From a checkpoint of a small mixture-of-experts model trained on Wikipedia: 32 experts in each of 14 layers.
Below are experts of layer 4 (counted from 0) of a mixture-of-experts language model. Rows are named router (the router's row for the expert), gate (a neuron's input weights, with its number), up (a neuron's input weights, with its number) and show model dimensions 0-191. Each number is 500 + 25 x the weight over its row's rms, rounded and kept within 0 to 999. Numbers have three digits each.
After each expert's rows: a language model's description of what the expert responds to; "mostly gets" lists some tokens that are sent to it at least half of the time. This comes from a sample of Wikipedia text that the model never trained on.

# expert 26
router:536505507502516489551479508495449542476509527530461525516456480463496475502510515499486511482470515482503498513508500461462537538509498496508487491507464526504503525437482492473474483470513496481501520535474496528534508484515461499554495479477486484511477487516516517494497498465481482496524548532436462474515477534481506501464477535477592538517505487495499482516550534516470513531504465506500473468519522472487520509484483541499493525497504478473539485493486518493467480456504446483517497522486515444510485505465456534504505493485455504495465492498507504480505502492497467552
gate1:474460557485513497495469452525483496489495521488465537544490520511476478507520473519444450465529509515500480518481552500543477518475523547475505458491527502537467499457502536471497470480514524505493480505504497516474528477474528451471503468473470487469474504516502470470532511486505509498481470503493530505534519503494484502499539460504491535522485469487507504484521504496497551508477531504479465514499477478460522515499515473545495502452498455494522495489539474480521530436504484488519506461490442502519494511458508536505481520488524528466475504494540486494477553503507470512
up1:521475498460496478495489480555485546469445521491455469500447508489476492479498522508471487501478495484509489522492519489496482436554479522477536494476512495440490521506474469445524511526473506518505486489493519526508494522473539525477493506477484488515556480505551543503550524493527515475470498524459450484485521517483501491499523504508527515492496491493504493497515506497499497474473495458501464482492581506490492495507469516481465495501524490431491466543520479471490498500508492495517498508503500474509477476506492502454463434543441482492481482483502510503509521482527475526
gate2:542490467505538502491486534499522502470506500485526530517519479506466458510479488503495549474518518502475502475535475494488504522529510491512463491533494492468506514488510466497467466490533503481474505541520467515522477510534454479506473476501533522500486496488471459511460504475541591574530491553494485503496523476481484471492504528484518471534532510527523542505508511513520506484519463503512521493489496467515489489518447513515501508471460539498506437509517475505511511488461469487502483499527526473490436464467511508456476506495491474506499539464480528512510472520469462521
up2:498507517497483513507473501526532509490434523486497510507500466533459480451445492512475514505480477524503495509493491501498487521496482489498496472529534506464523498520491528490572485518474473506517485508518497542500502522502512507486523521466517532536492499473464470461525484527494552505481533509470495527531480486423524493474481508498525490540470487457544459501486484474488503480499493511528451502474532524496570487488538533518491504497506505503510465460458536502469480486531471482465518472531478530520562510470440511483484508537494477506530455510482491485477486509500489497
Description: Head nouns closing institution or place names, such as University, School, House, station, City, States, and also km or %.
mostly gets: " University", " States", " School", " station", " office", " Church"

# expert 8
router:517505502511483483504503504500471502482529524531480551504458507532491496456506519531511542479468488503463522544516501462516454542504503515456512485515456499484481502483480499449486499491495511530503476520479524520549542551484479498489502518495498536502499495516512496516501522495491469466544524538483457508522491470463511504451480482487502549480496467461499497519525531471476544513497501549477495468516523440472501510505485511503503517539504502511517566498498489534531547491479457444519550475481541469525481484484491544529485533479457477495509511488505491503496544505496478480
gate1:501539497476501463505542548499466524501532524516443518532508495492516512486477475535491570521485517491518518496510500522555454502480487566496499497501491494521515500512491481504490553468519514500468527475502508481510480533529540513518509512522475514544516535489508501500495520520512495499463458488538498503490506478472521531508508489486540517487503463529510529513488525499485508462509514548467477452495530548488510552480509488513527538574501487490494490536514492517528528517454510497518456491498477501517481506499512460532506541494474472520513500513541486545457480478446486535
up1:489494521505476455493511541512525481464474530511492488507535555508551522546474475502484472474515475498544473566458507487524479509479537551531493516469504506466490527504492483513476513497500468466481465498551510498501462493477494509510480485534540531500446494501486511505485484457490523507485485494519484463523500525460504520517458472478496498508478477489505509500513503527492467485470490479484472523463481519492533508532489499520495497500498481517454518492494510498433511505462524486513516446499504501492455497554476430530447477514501479538540545491509507535502475508475518516
gate2:517510532514490467510505505513455515506465538507535485505501536507491504476538510509498494516528478481475527448543495456512462512499466523510544504454503518522499504480531502480520492458500483503488460547482523482504506530506498514522476465520507457439466495483520487493513496481492475505509498586505507499487517475477477482467468469488511484484468533517479480497497505473512475529493517503519520533529501501515493502526443517454525490504427439542517536505529489495533535485498502508508495470485464459504479484480476501462498548537500425510516520499495527521467501484479495491
up2:476495512495505493528512483496478452546475501515546525487498490504547442471519486517512457474520491500457496497531529500497489477494501444522482522500501514521487450490512499487538503530493505540478506512468482480533501492506483552531534545481529478501471462525540475478502472469484487477501539538525469518528497468439504488453503495486480498491466497545513529475496487495474476517508554511506565517498493500515476510471510501448494494499450519536482477528495521504499530510512483526476487479554501503507490497513480486466460493471511469532508506474544512511463492458458493456
Description: Word starts and stems of common English verbs and nouns, usually completed by -s/-ing/-ed, such as not, up, out, make, con-, re-.
mostly gets: " not", " war", " up", " concern", " what", " make"

# expert 14
router:485507511501535492557485518482465532507528512539528507517466490466532501482532504476480501491507483515501530473523501501482521536530517513508447498503463505498483524514505507484453523479483509465524502516483493561530552505507488485505522476467494516491487496487494488502459504499475448520512578501446486463518509517481520518537488545486508526492515494513504487552494515491495541521485466475494517513501556490485505481503456519482510504512480481522507493478496505507518540479479486461595520519485516470555501532502507527524483463499491458527486496506518504538541466486487440510
gate17:550523499479510499529500529491494495522521492505497500494470529495526488486455486546537530531527576495466519492486441516484526508499514485557501542493474507517494503501512506509534488515532448482469463502512588453514489472508491518501481488489495511477478510506474520468530507506496512460463555495497483482465466472510513482493469510512473540509504463503509502516487503525505471477541522546468498540472523498505538504473476447486506464498497511512505496500450517499504479456512508493520490481482527498537483479542501480477506455491503531527474494525452531520506512518492532546
up17:523482484488507502488503492494481495480451514523539481495533482493466498525520487478472502457465483474489501538553525470524480514481479508511532485521480505450485542490502490442461533465464521540569506492483504542489534549524493480504519445507517479548486469512515490526484480494497484501497491546475509529534497490534504505521475448464483480499495550473521541473523482471487551493513526481519475507543508473504494520524517526481516522521504490544534527516527462515486518548531537515485530509510498483488488481487516483516528540463535478463502513506490502485471461504482524507
gate18:531474512486488503481471529494457456533506495503507521482457500494469546528521509506491458498545470430496474525496492459494498506549493518487552502491500516448526490502498485531502479493484513506499460508533538525505532493497467476489506503490537477531503454507522470489518517517524522471472507525512491471487458498452462520472531517488487487475516470490520531489498499529511472470490502498441471499473489477515482462504509522493529501526420472505539453522517487507485510550469480465484497536473531479500499475494544502485493484458480510494523506502500451437526481497508524495
up18:496447465448509489490520517508472480466554476545511488435526500504504509509505554514471463477484460477516489473496493498485497569521554527470552515460508546522483508478461491503479493465476477477529524493515535526481527491531505528501515504480487489457503473539526483504500517470496488487508529512523562454507496517468476492484527491442502490493522491515537484507518510510479521506443507455453498466463493499508453493485484504481496492468431500519518470468493483509486503461513469526522477519493510514515504502483486480483489489516532516490509506533492493518503474535497520506
Description: Line breaks ending list and table rows, == section heading marks, and sentence adverbs like also, later, subsequently, currently.
mostly gets: " ==", " ===", "\n", ".\"", " once", " also"

# expert 22
router:511513529494543514502471536500478500505520513509488536531478495509524488470493523460542522535488498559498527483513517501447519508499489472459462498496494493523490502464451482478522488474500518512479504513466542488481528541530487481495514512472514503474457497515503495490488506490485472502505506524495557463525474536476542516484456507528499497504534502519490470550543543525485530549458504516499526440500502499424501508479458542492494475550491452503508517487510504518491506482489461459523526529470561474513528479480485523465504509500478477515539515479473509506532512497491484512
gate2:484518553528493504492534497486476454534525482467451494500507458469482472509470472496504538489498517548517488460460514532510526490478413531500523451476490531472462506513505510524515452476492510520476526525481514493478482520512524517502474483498507516491496540537514517431496499506449514511494476502490513458528526533499490510489538466443500482500525529511490460532502506493478508515532475481533531503527464495475500477511507461490498487524488503518495518502516573486530495514518425487523463517491477489495509502480520491468553505514490498535496479512499496518484477482512476512
up2:530528514525507569480506488500502488517527523507498516517488444476478515478466500476487506489519526542473514440494534517523503530492465524503492459512495519484500486496486515529506462501512531486426540539492493457513483548495516520464543546500502470492521534526512450487501472490502520492462495513540515502493463495552462504543512466479493500499498553497463502497524456468480503501500489471528496516500499458481474512487551459514502514504529505486469473504506518474517434474488485471535496516518509482519512504492478505484478477525485516535505510514462471494519465529486502563
gate3:496475589465517529505506492510485491535468470495496513471484483483507480536454522445493524484531483474508507452524480465473489513485517473583485535487496471530523494489506494510495487469514513493481565517476510460466487537428491519503486527497495489523520461504503545491514524516470490475510517465499497512502472535473551504492458503511483490507471556520477505514490528457479527478526523482508472464509499500452519520472506491505492517495477469507486491487479506508492492502495536489503485523482457476519514527523476509502486494454505540545541500508475469461510515525502475480
up3:520501459529453505496465499509515455496522494514475514513526475522533526493458483507469514455521538509485515535466497506517552427475516517500530488518512471496505496533524462524486497528514517503511505467536494508504470539532483484498487480487490529486516485508493516460492491509484452521487494522467561478533507496520540494509538507507494527513482500496499538523505502562540515507513522476485508484549500502474475493487519515499474464508481493522540523447510519533438510482507518564502418502504491464521539526476482463529493507483512499481503516494514550527524500524487483490
Description: Prepositions after nouns or verbs in prose and names, such as Directorate of, moved to the mezzanine of, posted in, As for.
mostly gets: " for", " of", " during", " at", " in", " For"

# expert 9
router:511466547488508462531483515519488522503505514483513522522461519484486504538505518479525533450459498527521503492571536460492522496529508512505479495488470531524486540497494462463480524469481525504531517530450498519499483479483490494491488511445424525496512485499521487483485488480432475519535523514480500513539477522488519460517476529499537540490517511547490456525519503498481501504490466512516523482494515516500500497487497513541474511540494503513530525503463504528508515493456490493486483548490494434526497455532514556496453512483479485499527497466488506510507550471517489498
gate2:519477464497518479451489464529485485503503504539539464507425487457462462551528504510490516490540500465480468462530527499478532519491510491487480500491500492512535486463511462484473453519525481526528511532520530564499538498481526513538521495471505515519529497472531487469521504519409504511492492483463489530479451505491525500547521507502486535526490504564511497501516463544493527537531485520503503477512497532478513495473509521501513521501474526518473525500503528480489484541507495479542495531483484534499483507501475539476496490512537506497472506511479526503527505480503487481
up2:501489532497537497517514542493461434511482484478507529517484485501499463458539502470488455487521476508505455473476493498522484486529511505447514516487490508501512483515462474540519474524498481471519500538487536498483455529507486462500498497518524485507524471505494498421501518514469462532532510520541536472503482478507469506516555518514529493489503517529491478500507471476486498513492511479454526486455566456483458498507524488498500524510487513500533491477521532496477536532481489473491506532514518507541508463513480515477457467495476494505522500466543498521545457511535443500
gate3:496472536494472482519490493473530520481468554453510457497459491507495478568540502508478549523484498474485512462486514509496527520512488444471492487472523519468538511504501517486488512486496539455515541507508509486510519505496533472486486548447497477489487487466540513500473504531501498472519500512501437538518494479515482515495523473520460488486477493497528501490491444474463496540525482534470481514507493487566503492516483511491529514565500489479490476493488563502507469519548513521524515511502482532507505533492479522503475489494488487511465488472544511458514481548517471477
up3:511532499535504525518494493553502511501527474489486518501477508517457519492543513539502529463483467486533534507496523515502538484523535559505465491544492517494531507459459483454470541475526488527484467493488523510514501498484510488522494469478500501486484475561511491476508507488518493505480467504475502499500570521481522505468468494523509496473496526501516520454469529495489514525508492474480477522489540543474509467499520491489461509437505513526484484545476485480475503506470469502466543494484447511490497487503481564454460508468517474479530485528467477489537503516453527515
Description: Later digits of multi-digit numbers and years, such as the 1 in 2001 or the 0 in 2005, mostly in tables and dates.
mostly gets: "t", "9", "ent", "0", "7", "8"

# expert 19
router:484490500518516508498474544458479530545542534518530520502479491469520469464496512483485518494466515486504492480523509496509479506500493542478500462480472527508516526491457481490474497484466534515518506504475509549513481537509489481493546533503467527506482486513527490535483523445469516477486486532510494490525482484472504500490495515468507538490524487483465485539497509501464522486525460504550538473513525495488536501476505550464494467547494517530515513452523470500458520498474499488525543509461542502528525477529455509519435469495460455532480537507496474500530500495527465547
gate2:492514456478494467564493513514486490512514479516538468471517512494463493447485514484499483510512434506511471489545530502544510437501494486519465485514493504481541491504498465510506522502497534552499512514484483522504501492504481466496533492506489535516505461448509463551463466499537521492461481559483488496547523482537497514469502458501507530493519525508494475528483479517524556503479502523484490517502465506497531482470469490521510488496475502482455530533499466503504511522525512484542489495504503487469511443515490509510481521455528443511504536517547527498505476480520510544
up2:486499466510486494521495501468488474530541486473496483501488554481538498472505518439485488464476506478526464481551513546507514507502501527524462491487490459510553502528509511561528509484481532502469468531508522489490501465462530492570518509492504538489518480492476472490450498520520507522497476518494498519505499514503470499489510481487491508466503517513496485521509503475501544522500491514551510546498510523470515464507483490516501503558495551458490563496486469507456501554503531518509478508496471506501541474503495472536506529500503492532461549455510493552515515485466505531
gate3:516485546468513540477520492541456535533506482502482495465469498480474519478467490494448494550503459519493468486511499484477504506500494509516500403514519510510496501528502496493481482470544492472535462501468489479501493496469532492499481547525543502511502482522517484499490537489488499485481477496498469464505491447441463527488518520529503496505507468477517500469515499491495466485509555492467531492501474465532491488504511490495484480521475515483592508460463504531485472544508506514498522517490503481538528456479493488524507486503507533534511524502500509537528495505487497567
up3:507483553468482487500542536491523503519496479509509518510511543496488483491480463491551487491506495490506500498491518473504521479501474548561478445492556510512475500486492479514492533507569543524514497520504519474488549538520492498519459493504505510477515498547566487532522439511499496544498524485515506529555510497551484497554471497463501503443493502525469531457480495487480504529505461469469491519449555531501501497469485492489493533475490465526512504486518505505476488505519527474503481510516540489518533475482498483504494497488515493485541473537486514524490481523520476480
Description: Commas, colons before lists, and linking words in prose, such as to, and, by, with, such as, adverb endings -ly, -ically.
mostly gets: " to", "ically", "ably", "),", ",", "\","

# expert 12
router:482549544550500466539484534491504530511497479503489498503422514498485516486503506466522532489510526521506530486517507461492490547516464480486489501501466517480503525489524511517462505476465560509478480505432527569518503501458502496499517504488455518461484489523509528489510546488482471483575531506529495494522471503472488475495476482479515508520556510489495505559535524478523519486515493532506524471525474488495515496503511515511482497498519525483485548521482492512507512435463462469505517494512545482509512510494475506514487492491499538528487492464476521479538533496492461493
gate2:503471520554488525442490473554492512490460517491522500497501510501479535467486455452481490488516503524478500485533497561486479508508498534483528490502470494501547525533481501492496439491563439486509545488474534516505517500506491446471461533493456516500485501512479496492560512499463476533491510436515505520463521518471534485525467491471511497495523459490496521520475493446496494461511495482516511554488506548464508485496504522487503535476504517504486478484493507485516531484540474495463506530509508489529536466504484491496500485546515491494479511478468473490515517474472501502
up2:483465499462526476548475537449515545516512496522492522535483510496516497495510486528523475533475520507525560458450512462533459447522490471487479510456521535480518449500533566501515505506521505534523496474493490529500508537521500503498523488488483519503520481515516469514460490523513488518478488476524501469483450464487491501495518548495491529455486506563486536446497495505475451482480479457528498501494532481516524470500496495507480522515543508478536499509492452503466491548490527495497498519492502498506473506492514535511521501475507520543545486473515479481514509490534516472
gate3:483534498500510456492525503500529503524462514484478507526494528485514475562530485508481474517458496501545524499504509500472501499540497463506508502528482550540490496503533521523503526487535526475498508423464496506472518519489482529507456491446527497510518510499491461452510499483530516437525505438518487511499539504492489515471456503495517492503523533500505539450489514496538472490514491529448491477509456481502505537486503504511501549493485463483514445498491516515532490447504537514474503530506447453517498495499478514487509456518515506498460507526491524469518492515467523529
up3:501544508472480487473476461561515523478492487490526461486528492521502498492508515496526493483523509509486511496499475489487481483477484508548515487485470475490465513472521510483485497493497533476444534486472520526491485470455511491486509529490474529533520527502489496499576498543502478497491516534469495505487435500487494495537488480531495510470523522472501523536463499529465537521510511528481477447464519492499483488508522562539510476458518504455504504514505510514524510513532473524532523505513519471507486532470514496553481541478554493543562494478474514486489526451536521508
Description: Conjunctions, relative pronouns and prepositions opening a clause after a comma or and, such as that, which, who, when, in, and.
mostly gets: " that", " which", " who", " where", " they", " when"

# expert 16
router:475505506545510513546499541475484522513501528508489494534485478471525496493473505476527506484498561507528533498512561510505477535528475511511464490485494506521498485459498452509485517481491518494487487492493537508518524520481493474487525517485496533510471524518532486460487546492505451455491521537507489499509500524506512516453509484436495516523489476474472494512506507511502497545504482502528512417503507469439513527489524508499500418539510493522517517511486445532491517503498491448519486495449516508537509471520488532513480495518491479533481525505500485498538543488462475549
gate1:478500489548580501508499481467487496501443491503506525537478472500490487482479476501468513486485483519496509497523489524496525464508504488461513486489488446516486478527513513546549488521492510484483481475497508454480508500518497500505530499561446498478497485494482508509509546513506534508500497498474481537536536510500460523490451534514472462490498498499479494521483468485505535512510483469526476526548514552554504494501489554495516423470533414490506467484487523524476493475517494479510498506482492487519539519451452505480499515476490506504487517500512485504509489508445483487
up1:469528494495493456537493520521478472497581503480500502435530509497503499477536567506551463527508481470491487501483471474510441528512521533536514516491518529476537498455462454517479521475547475515499496506527487512475507505458478557464512477469515512490540487518490505520477479500509470491485505546514500497480489502514550481475513475496493532519506492498526512477505508500469518511485533562497503444500520493458489519505494506497472486470492477475473486529508493478523535504491470508519522466499514508478509495552532517491517492514538452509504491517546498515470479514548494505
gate2:535497518522514482455505526527499499519495493471569556504471487493531484485509507473507495467530537494512526513502505487491535524526501511518547507495520526506526510513483477519489535487542484502518555506501505498487562483468490468465524558498515516497493510546455510476497521528487452524525456488483503506502507539529495520494478537495475525566493486464511513509514457489463530526526520517515536514484488496490475522482556547517489482502538473485503503524469471520544511458535515551509513493516513485524469487537560479527492518514500502553482516457513502482510512490491498510
up2:494477502481494485475468517520538509500493528475507549470500516488507488493485524464501478482523517487536510516481485486489525486522503473544514530510544562491514542528503520500482500502555470517499559488486477494504562474481482502450554519489509484503496538524499491489510472507493477517524459518487468490484561554507495521487465551489485496525498502492506539516487455462482496545585493481502519521502478481476494540482555493481461509513519507507481495507496475506512498453521498530543492499518509503497455517521511508527490489520516514592532499489501481521507511520497491509
Description: A lone space or opening parenthesis or bracket before numbers, dates or glosses, as in barnacle (Amphibalanus), Demo (2014).
mostly gets: " (", " ", "(", " [", "{", " (−"

# expert 13
router:494482530535474471518486509474460505519514510504481506538506468510543476488508509508529552456482503518498531463499514453516491538513467489514445504530477527493457546489465502510485538493521528516484499544501497514536525538500467465509477486433452471452476496473497481530491504506476496484517539524509521496517480554457499491500470497490487493533552504483494496508517488493461509542463453496501517486542486520453541505481509514498463462502544436488493516507476499524530551506501491492507487490467497465494505521491478517551512518479487497518491519517515481538516512524466502522
gate3:492483487553487485479468539464493503525480537455496514528492497513491522540475474489533490550500512497481529451478518508507471529514485512505485493518449570561483494467547476498524500482534515526513499510502489483517493499527519499507486464541462459517475511512466491536528463492459466479481490497520539454543506512528499518487519488511517531484503520485504508459520505528494482503515471478522490486523473538481567500471499484505551491522489492493520518478457477506525551469498497496505475483487494464464467496487509483475491524462472466493550530492497466552519513507475510524
up3:498508544487465517484516476493520510487537477530521484484494510508482499482523512501522452487457520494499532509521501520465499471512505508525502490515548468475477464516511525516537536526475528490456461475509508508473516508444440470443496524484502558521508481533534488454498492527520493526505506490481508522504511473505498481437503517471520508502494480517510485520477521466495514506498501513514516530480512541494523486544539558528486494489483468519499472544563490502501477486514529452464508526484532517523510519515526495532502467495502520564508462563466474498454491480522488496
gate4:490553465516476477503518518475503487514481473526486521502465485501515505475451481504485532515519492503496426498533467471536474518510485516537502452498457499483463511469483484450485485502468502538455531510501517478510499450505476475539503474454502502552513519501527541498478482474448534487445528513517490519510499558498530487529512505503472497491494484477508529489476495493461516528479432506506520473476520513491523460503476485530463471501496470479526478485486492515484507515511503513540501517505505465519523506489503490511524501526473503464465475432508488515495570518490525486
up4:486478537510538503543518463482496553507456484526513496511459490509497516452493478503487504443491472478496527516533480484515510502470488491474479503490517518486512470525511544515543503506516464472532476535474529486506516507482494487488524513496510480480537513470496475522484496501538496486543516463462521489515523516487493500430470448503485518524495506521492497543543528558464537481490475484456466505491499470496494496562516495486504496486475517473503476488529496491499509500433478466470474504520511513495504541536488502463514528479521418468485530503479499495502523453486522534
Description: Syllable pieces inside Indian, Thai, Japanese, Turkish and Italian names and transliterations, such as ar in Makarand, Thai letters, Kal.
mostly gets: "ร", "ah", "ม", " Kh", "ō", "ku"

# expert 2
router:486548528508486477489510538509490505506492514531520515513495469475472506463504506441553486502481524472509537477514522479514512510554506496505482497454513515517474526470478445484481539464517518455529462492491529533490508527455472480536551519506464514483479486493515474473498518492508468497550527530472515485523512481501491519487474509477533532483513518523464476496519509474496508512483500497519540508543519510441515497431477512518487457494558488511469513493490480533507578508506457490562488533501502473526491467530509516519472512529494517509492504477486494506528516483516473512
gate1:492474514489475527516494508487474497500506516502490507513466498489513517557527492494476523539537516469529509486492484490517547513559497510543510478478484491496488509474479462535526504545446473521483513514477530533520472483511506550536514489531478550486495488508487462494473490474496474420543503478514506513492526514496501516483512536491503499489550500513511516496497494493527459541536478469480522534505503516470520478527532489464491534476544529514572519529471545521539453528494548468531531480464464508498488502486515515494490493533487448462491507496490512499462486486486492488
up1:448543480480464538533501508504510495475479532526518526545501501519481484474512501488504524516512495483524517519494489499510474481528512525525497521473520512519489473512469480508527488498515484524516466516491493517527498485510442523489464476498417480514502491471467524540457501480493483491517487506518507527521511500509526480472528457518527518497538499545509534521458488503523478474480462505492477557473502503506506532541464488493502459485545524486536474470509509517510472501477515477483461485480494460501501494552530464437477508542484451502504527477528483475457483515549555478
gate2:457483493511474512488489485491497479520488491497526512514466503476494484543539517450533498495501452504516538536492540522522506462508500501538552486462518464509507492482498497461505541560495495469492478468460508499485519511504494517542503482519536499537484502517534559487477514482449522482441515506513532532547511535499487495526553532507510482473448450514464487530503479473494513477518499500501549508519495500479516527485463500499508495530531496539464513563505493517522497482500470516527486535496495502547504532486495512503495549497516503482474477474544511485543539474527507509
up2:467471455487444533516507541476502522516494491507504504505481495527541462453519506482521511457496514497477504531471510505514523494524499497547514516486498467519461542515508467480510495487495558502506447449457476517477521544480499482554504485492522498480453494521480500518527557503476524480482553518538509517505505526514510490485499491523507494469522473514529501471483486499509517493520503509494517527530479450472511559488492466505517509495511498485499475510440546508495525502517504508534450475454485527531504529526486535468490540516492509483485468532498504526541563505532520511
Description: Word pieces inside non-English personal and place names, often Italian, Slavic or Spanish, such as Angel-o, -ić, -ova, di, Mont.
mostly gets: "ova", " Italy", "di", " Le", "ić", "ella"

# expert 6
router:498534500507530522565509517526486496495509499523493510519479439486492481475530521496526502496474513503522505495515554504532464515500539502499445490480489544501480495462511468486491499454453510504495499500465507540518514492505457502502517522470495542526493491467582543497464544486507489502540533554470527492507456499478498493469501486497558543493510498516462473517511520510467501520471453515525538470518530468465517491499493499479478498491536532490534469495467507528514536471499489510515511547484481452502495516497454537546515484532503491515515514485489522455507505495497488483
gate2:546509452534483502497494424523513506495528551520450506501525478484513558488509495504516497489497539487475464453530493525452494515511492463491469549508471495483537500470488492475484489529504491521498507484468469525512475480535507475512507494481513497540479442494494509514488474506511496493535531478497486484496503486446469497474536473514492487521523551535518491506498507490526474543527501482486476496520468479424525535504505505467468484498515490531515480511512552540470506481532509507514507482533471492515474522456544526509496451488485495533478469501504476446492522523502520520
up2:484512528478492523500512506455499473490477463499513510492449479483475419565479513514473508547467494495561530516479533514488468492483488514476502483454510488515498470555506540521509499498498503497499471528533466559500538485474473512492502497513514502522516507571496488490543545550454525506468471474487482511504495486480509529507496511490535502488482496480527496498510474509462495488540461507535501477516554508486540524481458477496534471467512487471461515521478467495489472452526510461499454473508509512501474538512487487515525539489478504507519506498482480490510471482506507493
gate3:488502517472518507507493542527475452493525522487501500533532464497518504471523518489462501536489460510490490495472442498455478546471472494478483514508467476473463510520507471492472503495484507519511492520463527513536512484502516514487485501523515470545494480489492511534454506478501520529535473503487569498473440501481492496480527584525496526516506479500504517515449496500528482518526521493540461493501551428509485497502453489482517508526505548494495505537493486486528488514487484480485502471499477532480487533536482548523485491480529533520450504474484495474507476491493520450
up3:487488431502500560469481474490539510485478500518496510534508487489500505446486457466537534521486491449552475491435514486522512492486519541541492515507527554472512525476549466481494492499510494548510494499502501522499475483495462451530480499524513536514478502521461478517497518509485511504501505457540495479487496521534498517496517546541505528506501491486513491564521493493515514558500483574543536490469541522489512503497484482504515487514477504490515530518454475499510514516461483515523483490500479471512490512522504476506482491537506497486535524527504500480469501488481540454
Description: Nouns about sports, politics and awards, such as team, club, League, Cup, football, election, director, often closing a phrase like baseball team.
mostly gets: " football", " League", " Democratic", " Cup", " director", " Award"

# expert 24
router:458510516518459470527507543530502504559522494517483516517481470471494482506481502521520514485473517533522521519538556510494491518479517501500491524499498496549506510493479467500521517495468513543492508551483502501543537522504476471575501515484479516470457532488519501517472513492461504480491542493470509480535492502502517446489480509466515499517538478528462490514506519536517525540503487551515508491516501518542498519461456491507502511486526497462517530465467494510520520425494462503521509473456506459503504538476482529502479450526498535523459511525512508474533470480507503516
gate1:476513508526464506496533457530480487536534497506555479515521488500486466515460460519491530474513479515489500498524534535478535535540485505491489535517491487524495492504497463500512534495500516527500467522521529491492494525504533534524478522475474531499511523500471479496492514480529476525541448478511501447538505518472522468510460468531501472488516518504511504488495492484486496512483490521513535492476486504484513484496498513481513486527582531530495533484486523519496441507493473542478495463466525477436547486492491493497528473467520517446483570506492512566496484486466507523
up1:507511479553473450513506486518496479536477489492540524492531488484495495497511512496543489518504535504522528533493496524531489496469471525478522497489485494502452514517484523521458518499498503520520519516498482491481523509557509432484514453467507541482505496479498507477532491499565517489490546526499475471476474517468531463528520494474532529510487509519517490498464524524529502509489509479473455520511486511477488509510478488497509534467566542487482533479504473500501476479544537464518470483474532530524478484481497479532481502522577495491536476462471499490506459521547543525
gate2:489521483543449487501510529524492526499515514503473503517471537492468484509482509520498531473497496506544531520461498520504481498495510444501497488486469467505494515495478475472505539469487532437467519493463471474537506489471522512514492486519521513476459472509509460487489452520445475512455512488485534497498550532515490514467474481504537524472537529551481509520492516500510497509537495498485522508473550498494458477519502475471548471467538507439481523523477502494500492446522495477484504439475493506533534514487530500510523508526493488473477514511466527455539498506474496534
up2:507481488494470521514536489506502497497524484467472534497505544488482511472448481568485508506504537526532528556482530506527454494509560478437480516546478510496517488486514519475481531508492529508515470513454533494496500504481542522491509486507531527497503507527544475505539476503501491431503524516487557514534507498441506502518493554509525519506487536496470517521501489529493486542522510496500468473444496485489469521492517478471480562523508476501503527539509501480457506477527510509506526471502490503513513494499525539506527477523554495464502507508503469518476497500483469468
Description: First names like John, George, William and middle pieces of surnames or place names, such as y in Forsyth, van in Evanston.
mostly gets: " George", " John", " William", " Richard", " Phyl", " Candidate"

# expert 15
router:506499543528492501545485530532445523546494549507483510534485468472525471478527486463520521493504520512465517495518531483519479529507467495519509505497484504538491509442465500501510533479541496509538546555453508483546491534483533498474520516455463506466508462548479501484530499468491470499550497498502471472515516526456529470508509512472534472516513496489479499505495543522493495529539475493493519495510503495457521492503458517520527465502500496456485525523490511528493511484463518435529488519487512459543480527518497525516492543523495482511511506467510527511509508494455510526
gate3:472507488488533513522497504495514509530528486499461527513479492503487482510542534486483501526506465483528524455516516503486480462507523483490497501538482511503536516508490504533547491493463514513468506532464491478450534538489509498502521530472482477476477495534458463464505524496481528567480496500496541508498536467493479468494489486528493504515453503526543518452494507512527538516529506524520519507471472436518515535523491486490499476547509470499470519470502509516501512492559493456482495469466486502482540469487461489502505495543535503443478497512481548466472523561520477479
up3:465516527491485491514479527485510504537476477544535452511471503438495467539447547524479451494478482475486499483523525490510489517475514495465522500510533536468560493500484494505545534519490481500488506521542496473459507491490500502448484476486520503482492510523493522494504543505533474470525508510513511493513509499489556465475511527520501489472474536518544505468480501449486537545501491498503493556459504492469500525502473529512533479545532503498541481518473446479513487520531520502487503475505512489458472474481489494531516472459487503469549475456515490499483497513462494513
gate4:444509483500518481536501517509476509519508497494506507510531505496495518515465542518501510483504463459494536513497523486529458480441515510442510555506509513498460488472451525500548503547498490480486492481448521445467512515418496544485533499511473528485525476529497510499500535500491472498574451500493510518510497475449504481535472478522505501490486476479434516511487482501563471508498483506494500466501478442481499514505497471539501467509506524489486486477492498492503492472499464472525517475492468507481530503472478527492485524487525501524490530517503480460489469498476492508
up4:504493476490507508526515491527493493477478489527496520482498510496496483484503510520519491497503527506500529490512485485515512459493474483496478500470491523508533506482450507522502539551513575500489502548468537534453483464449531510491444510542493535490523449527559487453522518518540481516500493533481498579477488471478484529509482515476537527454488497488503515508524476535526444488492480513505528516462483477512487504505518527501469494483520532536514486501506504499513499497548447519510477483500530510473473519508459456461477517459491494484469475526447491493476482495537503515
Description: Single letters or short pieces inside foreign or unusual names and words, such as e in Deeper, i in Qurei, ñ, ï.
mostly gets: "i", "han", "ุ", "e", "ñ", "ï"